Experts of a small language model: width 384.
Below are experts of layer 2 (counted from 0) of a mixture-of-experts language model. Rows are named router (the router's row for the expert) and show model dimensions 192-287. Each number is 128 + 32 x the weight over its row's rms, rounded and kept within 0 to 255.
Before each expert's rows: "comes after" lists some tokens at least twice as common just before its tokens as in all text; "comes before" lists some tokens at least twice as common just after its tokens as in all text. This comes from a sample of Wikipedia text that the model never trained on. Tokens count by the router's weight.

# expert 7
comes after: "| ", "|", "1", "0", "2", "–"
comes before: "| ", "|", "/ ", "201", "202", "200"
router [154  95  95 119  94 127 136 153  63 180 119 173 134 137 124 150 113 118  87  82 151 145  85 141 109 137 104 114  81 141 155 134 107 175 169 113 153  90  79  96 111 151 104  89 118  86 186  87 108 140 129 142 133  85 112 192 135  87 109  81  93  70 100 141 160 179 116 190 106 126  95 138 183 151 134  97  86  88 143  94 105 161 147 120 124 187 122  58 113 189 183 107 112 142 130 120]

# expert 33
comes after: "|", ".", "\n", "==", "===", ")"
comes before: "| ", "==", "The ", "===", "- ", "In "
router [142  66 112 102  78 143 127 143  53 143 118 138 144  77 161 139 102  91 127  89 132 123  77 148 137 147  81 118 118 105 169 149 115 163 181 154 150  99 132 171 148 135 143 153 131 148  69  67 123 142 135 155 136 131  89 119 133  82 152 108 122 102 120 116 175 129  91 111 121 128 124 103 101 112 173 201 110 136  89  93 117 116  97 135  77 116 125 128 123 134 141 154 111 102  90  45]

# expert 0
comes after: ".", ")", "|", "s", ").", "ed"
comes before: "The ", "- ", "In ", "He ", "==", "and "
router [182 138 197 135 137 180 161 135 185 169 178 112 122 131 125 168  83  72 162 108 109 193  58 172 115 155 144 145 118 136 148 164 139 115 152 104 126 174 132 160 151 179 109 171 138 188 149 106 136 143 113 171 100 151 135 122 127 113 177 109  77 196 126  70 120 160  73 113 121 137 176 150 133 117 108 138 165 109 153 129 207 124 151 159 111 130 153 101 135 160 148 170 177  85  97 147]

# expert 43
comes after: "was ", "is ", "were ", "be ", "are ", "been "
comes before: "by ", "in ", "to ", "as ", "on ", "The "
router [193 116 119 129  99 158 117 132  83 120 165 167 175  93 167 138 158 117 131 117 114 160  82 215 143 184 142 126 120 188 170  88  81 146 124 163 175 129 102 139 136  98 101  90 167 175 151 136 174 146  97 169  84 114  39 127  73 166 112 129 123 117 152 114 181 135  88 105 103 131 150 113 180 137 103 130 110 142 117 106 138 143 111 176  99 114 128 110 128 173 109 110 111 130  58 122]

# expert 52
comes after: " ", "| ", "0 ", "% ", "— ", "1 "
comes before: " ", "| ", "|", "1", "0 ", "— "
router [140 144  86 108 125 132 128 164  96 147 143 111 150 105 153  96 124 120  86  93 136 144  73 186 144  84 169 138 109 163 179  92 135 183 150 157  96 165 135 174 188 167 116 102 172 126 184 112 105 157 158 118 109 128  89 152  91  90  62 152 114 110 113 136 154 176 114 100  99 142 136 125 118 135 122 141  69 107 125 121 127 125  83 144 127  92 174 108 164 166 108 105 141 131  95  73]

# expert 31
comes after: "\n\n", " ", "0", "1", "2", "4"
comes before: "\n", "\n\n", " ", "See ", "S", "00 "
router [162 104  99  98 122 168 117 157 133  77 111 125  91 103 130 125  89  66 146  98 155 102  84 169  79 121 173 139  83 194 163 107 120 190 152 149 107 170 117 140 159 208 148 141 127 175  96 150  98 157 101 114 123 187  87 154 174  70 164 173  90  99 136 123 136 186  82  88 120 110 134 185 111 167 116 217 128 145 130  82 116 167 123 134 108 120 124  79 166 137 135 162  99 115 122 142]

# expert 38
comes after: "| ", ".", "–", ",", "-", "200"
comes before: "| ", "|", "(", "and ", "– ", "km"
router [168 113  99  95 125 157 125 175  94 100 127 136 132 131 151 168  79  66 101 142 153 171  93 152  93 128  55 122  95 187 188 107  99 154 118 160 153 121 113 189 159 173 138  94  97 119 174  73 141 106 187 136  89 152  75 108 142  77 103  97  97 107  38 142 162 149  85 118  77 146 106 141 124 125 114 142 125 108 114 122 129 131 104 113 120 142 118 136 167 149 167 151 154 154 139 141]

# expert 17
comes after: "|", "| ", "\"", "; ", "Green ", "See "
comes before: "| ", "s ", "|", "tick", "I ", "Angeles "
router [125 112  65  68 109 121 113 156  96 165 115 107 153  77 146 109 235 123 136  81 134 135  62 185  81 164 110 162  80 205 170 110 114 146 165 124 140 134 138 150 171 161 164  88 137 106 121 153 145 171 137 193 129 174  88 136 116  84 160 124 117  69 129 106 138 132 103 143 130 109 123 160 138 106 157 163 114 108 124  62  76 103  92 143  82 139 116  96 163 119 166 155 100 144  99  54]

# expert 30
comes after: "\n", "| ", "–", "at ", ".", "1"
comes before: "| ", "- ", "= ", "|", "–", "0 "
router [104 143 127 116  57 121 134 156 152 150  78 122 194 166 138 124 154  89  97 129 109 207  97 161 126 119 195 139 115 133 136 118 123 174 174 177 151 134 132  88 158  96 169 165 123 126 124 102 118 109 145 148  86 131  71 123 168 104 134 146 102 115 128  54 154  99  97 103 115 126 193 125 172 116 134  98  90  92 167 123 149 145 150 157  81 169 111  88 134 184 142 137 138 130 117  63]

# expert 34
comes after: "a ", "the ", "an ", "The ", "A ", "-"
comes before: "of ", "in ", "and ", "for ", "was ", "to "
router [115 172 176 102  79 112 113 122 145  49 148 131  96 153 112  79 144  68 130 169 171 163 105 101 158 144 138 168  93 118 119 156  96 173 136 104 184  68 125 171 166 155 172 169 106 111  85 144 101 168  83 136 137 124  82 122 122 126 112 122  67 108 119  83 140 144  94  95 151 114 123 222 126 158 163 131 124 113  96  69 128  87 152 182 101 138 113  85 163 105 111 145 171 156 109 125]

# expert 21
comes after: "to ", ". ", "'", "200", "201", "202"
comes before: "the ", "a ", "was ", "to ", "is ", "been "
router [131 180 165 106 144  86  62 109  69 179 112  67 125 111 167 154 132 134 169  99 195 133 124 135 125 157 139 150  50 124 155 174 109 126 123 163  99  92 147 117 171 164 103 117 120 125 108 111 155  89 140 126  96  92  92  98 106 116  80 115  82 125  98 117  69 168 121  78 117 135 194 140 171 122  81 130  73  99 110 134 153 141  98 144 110  85 123 114  84 168 115  92  98  71 154 136]

# expert 22
comes after: "|", ")", ";", "In ", "–", "moved "
comes before: "- ", "| ", "0", "5", "4", "8"
router [134 107 119 109 145 135 166 165  93 128 166 146 169  97 197 136 122  94  97 105 168 169 102 142  93  70 177  92 105 141 174  94  94 162 143  82  80 157 127 199  90 185 159 138 167 119 147 167 131 147 160 165 161 157 129 116 116 157 210 105  76 161 159 104 147 150 120 122 146 111 137 159 147 125 151 166 118  91 124 127 151 105  66 140 108 124 122  66 130 118 139 128 175 125 112  82]

# expert 37
comes after: ", ", ". ", "\n\n", "well ", "such ", "However"
comes before: "the ", "and ", "he ", "a ", "as ", "it "
router [134 137 130 127 116 107  64 128 130 109 190 116 181 185 131  99 123  61 161 181  97 196 124 159 160  85  85  79 159 111 114 124 156 141 172 111 120 136 104 101 165 157 184 145 153 119 160 154 132 156 139 149 108 139 191  79 111 140 120 215 104  93  83 104 110  73 110 124  59 124 104 132 144 175 136 157 108 141 105 158 159 161 126 173 143 102 128 126 149  70 125 143 178 175 153 125]